config = dict(
    num_hidden_layers=9,
    n_experts=64,
    experts_per_token=3,
    d_shared_expert=0,
    moe_layers=[2, 3, 4, 5, 6, 7, 8],
    normalize_top_k=False,
    routed_scale=10.0,
    balance_loss=0.000484,
    optimizer='soap_variant',
    batch_tokens=[32768, 65536, 98304],
    train_tokens=354700000,
    max_steps=5440,
    dataset='wikipedia_en',
)
Below are experts of layer 5 (counted from 0) of a mixture-of-experts language model. Rows are named router (the router's row for the expert) and show model dimensions 0-223. Each number is 500 + 40 x the weight over its row's rms, rounded and kept within 0 to 999. Numbers have three digits each.
After each expert's rows: a language model's description of what the expert responds to; "mostly gets" lists some tokens that are sent to it at least half of the time. This comes from a sample of Wikipedia text that the model never trained on.

# expert 9
router:461549578513487493513413517511569512611478516467567601467468551526532572477448534481483463500479520487520486494499426538524479444551420511460437478480575523416520449504490521524472516473453503488539563439494503460499564466458553552501448512470559510517483520468512502557556479512533597529485478498490560468500417450533459500485526464557461514497470506523530500588462486482478494486506445435428463551533511485456473528437535509456529481463525495433547479487481487469527505524458517515515463481462430512487491506465514514492587524566508486554494467512445601477492518431477523456514408450544480564454547499512453535479522490475536532509471497477573563522475402515506521563509
Middle pieces of verbs and adjectives, often after was, is or un, such as ob-t-ained, accomp-an-ied, incons-ist-ent; also decimal points and separators in numeric tables.
mostly gets: " regard", " belie", "pec", "orpor", "fic", " reve"

# expert 31
router:512470551404544473479510504456521445469485554497410478577530511498546474426463511547505564488473463525546502570502540562529496504490551470519484502455511427527533510461503559461565456469449519516464440574482470449484529576480559538528461467490488592532480463526524483492460475448533454496499446422485545483437428524505494450475521484503514548510411499414482520457517567487480551456519477451530478468550507550537563499534522447494523476460485493526505543524538482507465507520497490467515538438536453457414439459540495483526510545470512479460544457494478540487502440436472428560441507507502567494518543588552499538439489408511539584480448456458481531489465552501468517433521
Short pieces in the middle of ordinary words and names, such as synt-hes-izer, Syn-ops-is, S-we-ater, lightning, and word starts like post, organ.
mostly gets: " post", " organ", " real", " hor", " Off", " cour"

# expert 51
router:575495525582562544552454485536451449504492574504554527480457532533548444544526458513444557554532507480463466512497464439514451500547442551460511551507492558491464600461501483486544543537491579513570465543484495535398496460532554509523475493531487517489521510572456513489489526530548573518537501560530544558532438500540557520492585536555492569485490500467526477546547454468485437570554560512491545507513568491522498549481511577459553486462514484467511417506485565507484517496525466494547421586571507552582518560514548504546497507582480456508506564503463500507482456521502492447523480523483496479530473512561500447469474585455501514510485569493513459522454524479494444471507
First tokens after a sentence end or table row, such as There, These, However, It, Source and Note lines below election or census tables.
mostly gets: " These", "Note", " There", "There", "%;", " Some"

# expert 46
router:477521492537497445553534514598537512508492464499497485530560464527409536468460490575440540508568464506497494546541430517565416592473404518472515527532474542528498508517528525521426542474487401504492531462487459542512518486550494462498511574469420519457442477441528520486479484478576529525499509476427503487523492476494507488472501476483484494506568449513490503572584541530492546493497504520497511490507516534463500579424546470509481490471518551493513511456524455457539468497531474393550446547470449512451451677456498505503514485510501492535498505460481449522506453433466572483485504553553535515528491523446497473466425503534614550488510475524514519515473508528455525467492
Sentence-ending periods, commas and quotes, word-ending pieces like ized or ason, and byte pieces of Thai, Japanese or Cyrillic text.
mostly gets: "\\", ".\"", "е", "°W", "   ", "а"

# expert 24
router:430453473461496518516524447494439432456476529486519525535498540461488496537417436547494464486490487500485492442454466458497530537568509519547471504507506461576458466572487450490503467488483477508545512490509535490501445430481468543492454504470454503530540512424536538506510458443497585489504482580454513484502431548485453506429499546501436534536473488492448527455535538565576489469503523467455562436459471443491456444565547473529462485574473488478431531517487436513473458455437535518528477448467515433495483489499555541513425439454461439534538442571481515448530442563487514523457465534524507510484576544510488470471554479482544412520626442513487525529544432546462518508525
Opening consonant pieces of lowercase words split by the tokenizer, especially f, also c, b, p, wh, as in f-iancé, f-ever, f-ishing.
mostly gets: " f", " inf", " wh", " co", " po", "-f"

# expert 7
router:506509472505482539508524540488487486570413418546582459431529431527496484463459472440494530538470480515510555459529482501541547490503558488488501519520510541531502471515437514524570573461457510489483506466538498448547532481464455552474486518487431463420435521491493538578498431471498510402539515590476433516493485487473450473519495456538505485461474457429463530479553463509494466549491453500495564571496467543551585511574474529516456478521463531535488554505540508494535503545453514463425528479445546482445571606586445562434463494547426494530555475504461518420540581517458519541491474517540539542513519543508556513467516502482455533550521541467518497467483487532440526485472
Name starts and articles in French, Spanish, Italian or Arabic names and titles, such as El, la, al, de, D'Al-essandro.
mostly gets: " El", " la", " al", " Ol", "Al", " Al"

# expert 55
router:423488579508515453546580538452536504466573487471424472497522505448475485478455486408550486460505479440541458512570446539480499495485563490568537517456503451580485433397550526496479572502490494426433413573496463521536478575486476518489553499509468548497507529446465587470478520479494501445497512475520494481473495502504560524520503463466482402549441501453506496506517521545553478495487490477515497590438509510438526514506487514474548484529448438552562518495580539532516489491512525522436527560547542507445477482476519517483550471501537476437510485438500529492498508499473509469534506566518514551557381524520510533508419465466475460485443480523593528486539552499467546524497
Pieces of English given names and surnames after a capital letter, such as C-oul-son, H-ow-ard, Bar-n-es, Mack-enz-ie, Brown, Fred.
mostly gets: " How", " Wood", " Brown", " Bern", " Fred", " Hen"

# expert 28
router:489533490453425522470526525538515476530475505522476423495482493542609486567511432486503498544451482507435458521508537426509492564474383568504462520532542576528544545522526450414462457405537476543581528544553495458515482503506530542462449412508542550468505511502466500508446453556467425502443531444441446484436521435503553537517485543483521520545524502521433452477530506504428431503532513459574588574483457482411475512500543497502451472464526560547492473502513543482490474497518510561488520485476486477526543492489489477538493533533555462505521521500488527500531454473505536507545500526492501506564556442473552478558522559496591522522506477469469490555448454555474555489514
Nouns or noun-final pieces naming a person's role or an organization after a nationality or the, such as rapper, footballer, band, city.
mostly gets: " politician", " band", " producer", " footballer", " city", " wife"

# expert 19
router:482502515457402452486532500503560471516503576450466444504473537518551482415515436517538445504523474498479510541483589506549444465552539564564507475534480454578507465485478484569535523537555429437520520474514471502421443556422544520484548516421430479554478530487513483545499525542498534490478513441495539424530497548537472502415459495512475547466473502529521465500430540480518469514406468502524524528495559537561523416531473523400492516520460529543476573503591501491582513541530513431506507462511543568551495534411574517479494524517487565487470509525485512479460489472503474475531507516484474565548538474522501459471451493535488533489498485547408504494498497554559469465512
Word beginnings in history, religion and classical names, followed by suffixes like -ian, -ic, as in Goth-ic, Sic-ily, Antioch, histor-, Olymp-.
mostly gets: " histor", " Arth", " Olymp", " Mus", " relig", " Jew"

# expert 4
router:499530488518495525565479507454499539443519452479522483475485507486534500506463494499495462521511466415520453449436467558509569542456579495430486537493423502531474508538450511521437492530483428535500533528472517487502476564496446493563572582521493527533499509465612501527503498573549545548468542515474519506513570567513452525508465459467477486486484445497547584438481517554569459506457518475517531468491453509436497471586429452469439566556473485461544540536515520513457459473508504469426446419489480476436499509553547538476424460562540483443511488522510455470525576528524555570490453511518543519555397514478538449530489526570457452510509484500464513508482487453525471488408
Capital letters or short capitalized pieces opening proper names of people, teams and places, such as B in Bovell, F in Finn, De.
mostly gets: " De", " F", " Bre", " Jo", " Bl", " Ha"

# expert 42
router:427526593507489565482448542555468461532562513424524555506532477493491540559489540512516529486486523512540365451573497557457476545475486451444456526455571501539473448500479492502507497434439479474558505468455448464508511483512543467426509533539508538538470456484501499605500456494512541493489555498525538443534448464451464463480436494490488478456498508505458567540515445494487507514460516535414475475509433446551474545463491473565484464541474518455486497553476463495589515548473509558514526436463524444469459461485525563480516463483486506584501541519540455591516524504478527510536441522530518578504577483446478532558502574513560518522436470562513507518518485469564544540529
Adverbs, intensifiers and negation after forms of be or a subject, such as not, very, well, never, still, more, quite.
mostly gets: " not", " well", "'t", " still", " remained", " never"

# expert 34
router:424463520499531483546463477512466442452530497480544533450497521547545476601420516468464533522498539496442495461501448464553542494522460523512474484497486533533500460434428520464522485499476513514457445528442468487514493514528495551511450566544517456531539526477448585537532460492506526490486511544430522412574493428549481454431519455534440463515574474503468468501553502471514522522498468457488539446477467461533449492505486544452532508562468492477525456551502469484494462407426469493504593527456431457582506486511459561514443465496498479553480462519498547506534492565481537475564411520480520626476534601490465571481497531476523443483513431519487525550510478492499533514580
First letters or short onsets of lowercase words that the next pieces will complete, such as w, wh, sl, pl, as in which, slaying, www.
mostly gets: " w", " sl", " wh", " tw", "wh", " bec"

# expert 44
router:545477411504498599474516459519478448596578431481503490458448497447476504511526475529427567427462474492516528552490549466548488512488514531511450470463495555498476500509468464460556531496502453472473452479462507552529443433573513517528435473472433543453501519500454438578536508525456540480542494529477476567505543429492468486521548467531515474526473479590546497514451551532520508512591489541547436570508464551499510542517465533456513506472453548488462480441461462506537435516537571451387537551508512516515462586558533544483502459499488453508501510530554528470523435512466526511444439469426436504514511415482459438484496510515460545476476489458512502540485439521474514454491
Field labels, dashes and line breaks in taxonomy and biography infoboxes, such as Genus, Species, Phyl-um, Born, Died.
mostly gets: " Genus", "idae", " Species", " Coordinates", " Website", " Died"

# expert 38
router:508494433510493521550470534488528516563511467517487464437461481504524583470521439565556538479514471506545563568467585480546495494489475512557467464455532451532444530525517490490559582563531430432453454496539410482501452539523552573533489534541483535479481502471409497502502455455492552477537477489500445521540580450443483473450551490480486483542477527534491480457430542472402406493468456483503514600444505520494482519511512571481565488435453492517519467547512489504528496491539482454449543501485519498519428565493498554555461514456533521493529496453528553562471474446490413491492458584447473507465543473499492470497487510478506502472506472526491490511423463554413526414482
Word pieces in biology, chemistry and technical text, plus math superscript and subscript markup, such as cyt-os-ol, m-am-mals, km^{2}.
mostly gets: "hyl", "^{", " cal", " wood", " cy", " hy"

# expert 30
router:519542446510498537482440498504485528543548614460460573473446500371457519552511466506503520496455504459481537557510526472497460515500502525490543513555494481486439496492473541515494488481489445533505447517504398479518555460502444507520512529482512549461511457459491452476459524455509441468482439544481474501497575454499525505477509556526534452554500509534507456538491493476475553417465547515541569469546445533559461493472536519504417537570484566519441516464485499497522447560480464527462464463470507516533507638572484492570572539530460516512517515519550467460506511504468481457506513462397474519457439485494410564469500449464408478543529530478493514533549436473440481426495
Cells just after a table pipe in election results, medal tables, charts and squad lists, such as Party, Candidate, Votes, Gold, Title.
mostly gets: " Candidate", " Votes", " %", " Apps", " Title", " Chart"

# expert 21
router:462482489471499476555495455501530516529508452536544518526446456437501510447485443546521417484518460462452473436489519441476505512432426524531553438442527512431490551471523543421483484535459461584489542501500488485563525499532538491420445436508481448463458474441493482479449518475458464469537513536521455538521483474516510476561564488401512441522536434551545547572526449488461484441538426442542546452495498508490471491546571487502515486459485601514443483450485491518546517518516540498433566521461512441532469623472511479493509518533507490504444562515485536554493464515488500489504460470490503419520435487449462517477560514546493554583481514464443499552500575466522439520509
Digits and opening parentheses in dates and years, especially life spans, citation years and release dates, such as (1897–19-59), (19-91), born, and Japanese characters.
mostly gets: "(s", "(", "born", "ST", "#", " ("

# expert 25
router:451510472473501458399535472475491516504526588539427511554474475519532514447461445511439428507563491592547485512424525510477463511569389457504463460533520522514574477527521516481466480507485532555565487521507509566505393539480517478494522422534539527488516556535518442455571524519420485447454521431423454452418558598444470533508503504514473449473494488487587525458559478478441553418465518478528513438530509519468473474507482526554506492470526456577462531456509463520512483494536475493551556539496548587549509484584525467520522552491527504509521510481509462474471531477539492474467555480560516487534462484428534491559528460483523511494489517531496464489473515517447482540511
Words in military history passages: army, infantry, regiment, navy, and nationality adjectives like British, French, plus enemy, Defense, Airborne.
mostly gets: " military", " Army", " army", "antry", " police", " Force"

# expert 54
router:481552537435559470569481497544511466434384481504450560500507543515458467461467437533535477551379560476474567495456477462524548474515502503576452519557476449470544512508491458456515466537468453545499588550491536479559493470481446550589522561527470478508493510474498508519533510511486517546467465474541490506505468565491456443422475445504526560519445492498492524490469435535520509477424455463509514493463520482479543470535499549408468486443499443457533548543534453501444543520496485490487448469513514541430543509504565502495505550496469496463514464509443515536460545452486406495512543497398490500572543581571500540478450490562504516488525488544507476538495480513442559456443
Opening pieces of words beginning with s, sc, b, res or c, often mid-compound, e.g. Sc-iences, water-c-olor, s-ampled, b-ass.
mostly gets: " sc", " Sc", " Res", "-s", " res", " fac"

# expert 12
router:509518447547552567427466426496507470550522466498482460491471494477516493520490527516472534486512480448535563486542492436557552478531461514447474510541489507441487480442476484446483517566504478407479417454486474566501563423494487571504491481496487550435509473539549480552477498505478580525457469504531567557526503451549480471527523500497559466486514457539515532547456523541545538459558462618533508512594472479502504513503573522437507512432517529491441431501450463507507475519515504478463507533468580521527491579581553485459547521499468471471526558521492447502516530478499554461442520481415448552440492461545465448535501446506472586466518511400469473540501446479531462448451
Field names and their word pieces at the start of dash-led infobox lines before a colon, such as Location, Coordinates, Born, Website, NRHP.
mostly gets: " JPL", " Location", " Length", " Website", " Coordinates", " Succeeded"

# expert 1
router:469435463461501483535489447496510551493468456472588472490564477493465550542519535439476458504527521470448502487552410500510547556535549554548514527517482463476469536480538489486522461535572578536468529527495574504495533469545524429529473451507515433498462541523507470435535509472498539411471594567532453534508524595488496443530458506452492490472552495481479453496469443499491482485518434530403538466470434504524493537503511444502496531562528490495497488541423528494479471493473512528503549481503471424502515601478438492495460504524516584512489469498544451519453485527516545538432507471488432454452424468489441521462439467539429426509528500412485511507537587557572468478487
Spaces, opening parentheses, table pipes and heading equals signs, mostly just before a year or date, e.g. (2009, March 28, 1967, ===.
mostly gets: "===", " (\"", "====", " (", " \"", "="

# expert 11
router:458493481581548526433564441429500564455449472484510533559549429537450547542457516528453544468500531506450508497537464510466470536555431519500454482474555501491498580582588487506506450491523551549513513449583504484512424536464542428470446440551537469413486485472569482505513455534450407455516493494413454505531466518501457418507421528475473475545486461475437453513511528431485534541508582514491591484472456471553457483463525444534467555492524494520502449486501498512503507489465488545522449494478532512512435463473439475537445530512501497494459492492497504565552485450503521516446522481506558421491474487454512480430554551560490560514488471509448519546492497502545540467503
Sentence-ending periods, commas and quote-closing marks, plus naming verbs before titles of works, such as called, titled, wrote, song, album.
mostly gets: "\".", ".\"", ").", " wrote", "\",", " called"

# expert 45
router:506460461546557485502465449460504472492572449478461466461473544524476454550489517523465537541531517507445533574493503503550517510509447514482520470536505526471545536510485481505472464474529552543491542456481533508494472394536432425582414523437549449441476469582529471454506502537455540456490482570512533522499520545495511561494535529534420567524535538477514508549533508539512497540542551532541453498568495482539458472503540543489490471479536536451544506588496532490461494543584533418480474496461467475585499606488488506465563523436465480466448539489563448543440487535451468481555588470479469470485440522529477461454549513492463487575503522414526441504537502498522430470449
Paragraph breaks and == heading markers starting Wikipedia sections like See also, Geography, Personal life, and line ends closing lists or tables.
mostly gets: "===", ".\n\n", "==", " |\n\n", "====", ".\"\n\n"

# expert 13
router:523426524512515481444470566478477542485454541455450458460477528530507597535498527573499501551541458513458592402532495520500545503502535492466508488549507477521496559515452548476445468471494500482494489499538469539518489486482518544403504519533563579492474428463496489534450571531471501510505446407610538493474506436511551524503474488423515552500521503498522476489512483480417549518481533457467528441397515531511510488491546481460475468424505507474480466557499550504463497493465469499550529519551521471518476432407561447449534517521474446551559451489587526535486448481586481589494479538565521482515531494525457526571460509551535455529461540444496493490560453468472479530508
Nouns after the or a that usually take of next, such as part, portion, age, number, member, process, aftermath.
mostly gets: " each", " because", " number", " version", " top", "airman"

# expert 35
router:498488498511475499469538501534485550478522526592463547508500492563459536550543533500533499522571469572494473461609492539486475448524449546497530460487528490523499526503427448563489486444538504464487533466477478505576478537510503481418452398554597499519563533454448524521451481493490399493518467448492509440442485448442485452557510490441549530464532517545510463552551471491499547493492480506434464554487532463447535455466525484518542522461531532517518477498542463536538477521477519437589482521571498530470487434470475461464524504512471508450552540491536468502536455503471479488546549438605505459497588463551445537469452555449500563399495462520493519502500486455549569520538
Suffixes and verbs like -ed, -ing, -ment, response, due, moved, attempt, usually followed by to, by, in or with.
mostly gets: " due", " moved", " way", " returned", " According", " relationship"

# expert 6
router:515477465432544513616559427555596626474502522611569449422534506485512492471526537508463514485508503460459488523468421537462531516449468517508469521456490543467504521524501486500439491490540469473440518542463571522503501605505482503482471530540569474458469510510493447545508440556485441537489494522543513505539465527453507499529518465531470463518535480479509445523420475471486548485548477525514519465484507519517465478565609506485476484507442512536533508492511494498468537455491429506471542500486468465573443506493431489501526522542540578461462509560495439525491467445444477484509474480484469461442384502463527519449590530440547541522510509510510510516450561543540452559494
Digit pieces of years in dates, season ranges and infobox lines, mostly the century part and the final two digits, e.g. 20, 19, 08.
mostly gets: "20", " century", "19", "–present", "08", "06"

# expert 33
router:448519525507527475478538485542473491472499459520499458548582476476536529515550453481531496509499564536457465536535509498505502478404596443504561482455515498511493493504565576532484424491500401522494469515453539524554485545434463548486510470497418546455505503600550527448503519538486455514606561430440423453459479460540521522499479494548516442482469544522493472466453567509506470561510560504513466515496495543518488492465499488589553511501491516545514506454494457508528589530468514533481549581490513508418572525475524489516527408531524491455471467452467545482585462481511528504538499494533481487501400446455455517555445519476502518487466495486528529448521576580511452563516
First names and the final pieces of personal names in cast lists, rosters and tables, such as Robert, David, Aleksand-r, Svetl-ana, Mos-es.
mostly gets: " Robert", " Henry", " David", " James", " Michael", " Thomas"

# expert 18
router:562539503517510465518526466544429562469520560536481578535461480523486513547544528507467533550531462449489518481557502519475528507484390484501506517508574524456481491497549507477471522407517435552545549501513471510482577474509519510408491536554590536556512434480523473440473509587408500490490458497558521554481511484467556479466457487447624525532516520504544525512440515469427529518545510556505472499514527518488480537432509487442487554554566557502457475501517490492540507553448550495517512539538516547449474437570492471493475556491497484517516554565460474580554461508513466464547485518573539522467530486505485508503528508499571554497537418543473481482478393434445514498510
Word endings and whole words completing a noun or verb in prose, often plurals or participles, like -s, -ed, seasons, games, based, served.
mostly gets: " based", " located", " games", " served", " died", " students"

# expert 36
router:515439566434492440550520525508503492464537470556422437520564504512534520468466493460550478526458479512537476533482501517491553452493570465407561425552586450515534432496482544481528437550496402554452468449553473501477494504482485526465532558515415503477522554543487510508514514513463428483474490415522500463549567515537468481457444454533560450506510513509540503468461526429569561535451488531543535514473526461449513526489423472526558500428499485561516481489506482494564494525510546495481527531585490541491454493464555441471506460512498508557462518488554543472463487445524436429556528526486519514498509517571531520507440501501548424471458555557534462421552509546507555495509
Inner syllables of non-English place and proper names, largely South Asian, Southeast Asian and British, e.g. Sw-ind-on, H-ary-ana, Eind-hoven, Kent.
mostly gets: " Ash", " Sund", " Indian", " Kore", "ah", " Kent"

# expert 32
router:484474465513508578493556495495523495532506512441514572556573435541452444570502490523504515441497513489425506476435565505538525523485529508493542494455407542500528615542538479451457485493532536505479534464420457490489425431462453446554525414501534478474435495569534570484549519486431460584504482517480446525531552478503488535461522474524497555480582513553449491527532454487507506561505491552534526464501473435518523512485518550529490481537527424604471521471521501451494448490547477534455496509501466487492530554495444445525507511498508508566454476486514491545532506522535495572456546560486515463535417459409476556527529457491490557517420568456507504520540444455534510485471
Career linking words in biographies (as, to become, appointed, joined, by) and table or list punctuation such as pipes, dashes, colons.
mostly gets: " appointed", " ;", " &", " joined", ");", " became"

# expert 14
router:539506567413488487507574506457435516433526479524528467584505498489519563505504533519552462450524494524493450565528497443586524471478551556506523468545540512512504471411534481504421519443473425488496487544445498509510451543516430514465594514476463456483514482477535538475488444506529483513514438496597431485546439542521514530520442479522501454539521508474491447475459481521478552510413449431533566553434538496505504458492503490502582401472479525536541517508540510489480505509554470525487491500521584489480440470488529448463489555520451572442495463492477542567496480495494505528467544569541529542520531503539418495496468448492502489458570522510523524536576547570416550527535
Middle pieces inside personal names and ordinary words split after a first fragment, such as Jon-ath-an, Nich-ol-as, cl-ot-hes, Met-rop-olitan.
mostly gets: " Phil", " Step", " phot", " Los", " Charl", " Frank"

# expert 37
router:534486546470481507484504583512490560494532475602442458452523485493489479464444502508553514481471480521590412573446497531555450437429537480462576432370481486450439516560550486530472533558503362478434466514479513540548417554490445509503525534461451514439552474521532514490545533542496439497506485417491485492497549501496464513448476498496577453470453480486541476429483518524473503519473520476561434438476502503478482527502460435530510457532586465497534542476490581517461563500472537505463511513488490539527486447524563462482474462537482468484501517462444457513511541513529474510507536482521478506528472434533459522489472528556465479560486550484487486503498601531540515472481
Final pieces of place, team and surname names, often in sports tables, such as Slav-ia, Ver-ona, Rodríg-ue-z, Angeles, -ville.
mostly gets: "″W", " Angeles", " Chicago", "ville", "″E", " Washington"

# expert 52
router:521519475439462467449477537507432519500494500411467505499519500464497512545507500453531505488506524583518489517493530516417511492518284488492475538505444445555489580556468515526564538498528587434523575486531485491433464574477499480423500480514481444446548554528475452468496554448490462521494498421478475461452491506473520552561456540466525537494517506495474518493492481478535514532514547455441498438520503435494515527549511522553475532565574438518497424518514505518522564551534524492538462488535512516523506432482426488491480472495482490443425506442457505516526492559449525514467501555547502479541489504524538531492461487424560525459530521486551461477451431469524449540534
Articles and possessive determiners before a noun phrase, mostly after a preposition, such as the, a, his, their, this.
mostly gets: " this", " their", " its", " his", " whose", " various"

# expert 63
router:515562466537514473418455526524436443509490559553573526439516480523446507508503499495470553537505429526515602517497441472462483522425454520508550527562503496500511523469592532523474528503477488611452464534474472497482559509567501401470510528453505482529543535457429495495498453533506549477555528565534511568476541535519569458581537530512512500537583496411446449467560539464514466465473533491493447513480502552494435523497548538519502529493510481490462505475494426486487501569493459560492469563501508497569516598493480400538494413517471477498429509540498526517476512497554486539533514479472492463474475541428497462439533494488456473542513467424451522479511442476492480529441
Pipe separators, dashes and spaces in sports result tables and award lists, such as Hard – Challenger, Gold medal – first place, and score cells.
mostly gets: " Championships", " =", " medal", " vocals", " Nominated", "',"

# expert 17
router:476480465479438489561433497479452552520569500520458479487485476554497538555539502525508479519490551523506495548514487492484460531563378461491545548480498533445513542497489520555473508461441512477538510570436492473521434533452527514550499424470468495560449445488419598500492506522590496481571490549464448515506453469554487451543444469503484554530471469471498496491501450484469514597498585508524475490460531495510417521542510482508558434515526384459496518451455464521517428517477517420520538468512431469459536469489495503444574558420579529578510553471545528497457515520543507452509508537479513485464564467483551442554510499481550486516493517551541537503464476519529468485442
Numbers, dashes, blanks and Yes/Won/Nominated entries in the final cells of wiki table rows, also day and year digits in dates.
mostly gets: " JPL", " MPC", " —;", " Nominated", " Yes", " Won"

# expert 5
router:497532427432531569560428525511451529489516479530544487545464454468515511493545529456489504524533487481585531475494522548436442438471439492501514526534429550469514481537459490465516416492524458504468469480481535527518452414509520518500534532490545526644549525470486446515512473526498449511545582546523538551460568510508547485552523466460567562476469509508442492546516541498447457458491443562514434544453489504534527511576464467481525514526435535472541529561522490510421490458496480526446507503536463510449485462500547499448509565462437470512455453558572535515509485519458429439557511447495479587536416484452483508503571516546525547486537507566518539493450538471487484514525
Digits and number tokens giving quantities inside running text or infobox fields, such as running time 4:39, $862,650, 9 miles.
mostly gets: " $", "29", "5", "31", "28", "1"

# expert 58
router:456489585475429465496390503462525501537499519506476442477441486572465469519441520477443487464455501553506488474489483491508493498520520544547480455505490464449485434506445519538481484522477472500545483487520540447438464524433541486477483470464478530523504413445536566496596466482514539529465476511579532441548469495474536490462495501574435534530529494507441500506548513580492479503491479525424459558503519556506569508480487533453505569415530525550566554491561496489475497485588529589536446454479547426498517499447509552467535531551459500469453549508508569432508545581547463534532513489538526554519579559513555441463524428522494474504527486531551503564498464475490565536511
Opening stems of multi-piece words such as conc in concerts, cont, med, pract, and United before States or Kingdom.
mostly gets: " conc", " cont", " med", " pract", " rem", " Cont"

# expert 53
router:451499514514477476479531494492579472443476554468414460541511510504510494456432520445506474544509465418527546489493549489568525461525544466546490504539452429463506456531472504580516481524540567455415481490618446509524512474484515555503434453464486518572534452426463537551491494496540475469457476542497575494568477577535531504502494533517441531512493501496469556494503530517554512452467455477413474568419539442534545516497456473552500528486499500477527546492535496508508493471488481467456540512529571442458439480481553547577469478511535537487576458416440518497487496504479457456503495528560532486454518534533614481458475501612545445472493495516573494477511499512481541493549
Short inner pieces of words and names right after a first letter, such as eg in Peggy, end in Rendezvous, orm in Normandy.
mostly gets: " p", " typ", " Rob", " mult", "ym", "itiz"

# expert 23
router:525497517465574490522464518529492488562457564557574400506510542460471557460542457520529489502400537449528469504549493513494502491485544493528560494551554496554471443450535501526505445484508455482446523520492510433476567486485519463586562550439520515474498497538509491514583480519530525577505464451455528446452559435530480575530486477415508503563518478388465475430473443556534493483476470520477519489482582480503446499549502516463478482493489485475474523454454512489550441521519547472481512478519533567478495569548456551438474484544567485532497511467487445436473564468491530487594482461516573504453495459454452440492495516465506501544467557519486582485543517414523537507465
Sports tables and result lists, taking pipes, spaces, scores and player positions like MF, FW, DF, plus the un in sunshine hours.
mostly gets: " Un", " MF", "un", " FW", " DF", "Un"

# expert 57
router:516509503584492453505481480539478437586435520518495530501499483494547529534467586475546533481466518492556529438537479551488554502490436461509452475441499494498445497425517546505488508502400456430567559462456504502512531443573501480470518456515512523465504523440543520506479406527494547529542567525484455455469462447555483504485467504503504550468521529499537489579530402556497513492517463518495382500513504459469466532440539479534547546545508435463493500470450434487502472468507530536503525515536480499482596456502423553401535545540434465501446524482492511434498457533454508436529469445509519539483472538512433546542525527475491570549515511529559572518499501584551512483526
Past-tense life verbs after he or was, such as went, moved, died, born, grew up, and the age numbers in census text.
mostly gets: " went", " moved", " able", " died", " born", " took"

# expert 22
router:523563447513546535516460480545480490568513517470494553531523498427498536438575495412491495445509550544519552436528527518480529484520526490514482549477563508439509546544588558512540491482542510560524443533536456472449513537544494410552551473468531534533472514510491473510518528451549483482486498535508492542543488496495509547549497481545465504541494540529510440448474462529488429474568525424429488485461501470496455555468472536486588499551484466554462473468408586538490475495542413490553468579566455520507522573569491475550525530519516509565445502457566533468583504561508527453529527471451460538485497482456436561531475468477485524472535529530562488545519508438475421459484
Empty cells, pipes, percentages and party names (Democratic, Conservative, Labour) in election results and other numeric tables.
mostly gets: "%;", " Conservative", " Liberal", " Republican", "andidate", " Labour"

# expert 2
router:500507462455529507488542462540490493538486562550460507589528469481471499502506445517523489556484506533563443533498494496465479479508446550527584507561586528489479503519481508509479487442546430506486524548468529541509512501471465439427450452497478490479519430541465446468455492547518454407472484440426538501480593574488491474506503570523515528561455511469538519534522481494415481542488551522472484553520562461458526528485517543463471452456450572567522507488535468481515520507515576509531491495486492529464505506470603436557474578522510478486539549530527447482509511445554370531479496557495491394498531406455467506497474438462481492425492503496482460495497499431453560526555
Final suffix pieces completing abstract nouns in institutional or academic names and titles, such as -ulture, -elopment, -ection, -anding.
mostly gets: " education", " research", "urity", "vironment", " health", " law"

# expert 20
router:486459591484482516513535488515513492434507449483558525539522490543510579504502475449595544493566543554431511551557451494438525510534550506453526526502502491500442467478463505540521493510527416530414509477546478495453506457478439577488504509442417484571429538485460477501510483456547518568614546444471472535527501541477481533535472458442476409540442542556533473524479538479492448439513501487567513503432486552482508470463427559488549512445499503447477539462491402500556514479561502510482544491509513439475512509509483479504457470397524468545499429498455526408509536477467487439517432530514549511486427507530502489506510469556463443472465500532556453502490535526514480489510
Letter and syllable pieces inside Indian, Arabic and other Asian names, often in cast or credit lists, such as Prab-h-avalkar, Ven-k-ates, Kh-aled.
mostly gets: "iy", " Mah", "ī", " Khan", "ā", "ō"

# expert 26
router:449525530541508472496564482534453464439516490521493469464514557487508518620563464494459451506474549489489451488531488475540486416483522523460521482494495476500504504438524559532494420504497446503517470531488546511488495540544493550504529512469478487572496496556537483474447532546532439518517494518442504474460530485545464488492477483570491497488422534521500468421461593452503506557518573513561504532508526502482586517570450566548412435484538424569541566439462534492560534518529487537506494516493531494382567474496490425526510513500464552457499553510501553454486465538548491463530535479519511512473358425494510458532454546544461504511432494450530501449516518576535508521543
Common Western first names and the final pieces of given names, surnames and company names, such as Mike, John, Fran-k, La-ura, Sa-ab.
mostly gets: " Mike", " Joe", " Chris", " David", " Peter", " Jean"

# expert 29
router:554538461414516506463466502507552498581542476545542509484525503485436515448498545455474552530464586518512497536498443517544479597430504472506516462457439533541527472478528505457471489482485407513502489482432471556542531448532458430549476513463469523485500481556440478502509532495506510508543541475519471515466582425506496467459523495562539461525549409496547446523524482493524498468547615551568427519498504545498448570471466483501479507480458523485454536418476469519493518500476556536461539522481492520563482662515500503525556527531535485560561505513503460481486479484482511508532534474505403436475412421508536464513489527516469471507427550541461508547513515493526500547486
The first score digit after a club name in football match reports (PEC Zwolle 1-1), plus endings of country, county, stadium and surname words.
mostly gets: "'\n", " Stadium", " Racing", " Province", " County", " Arena"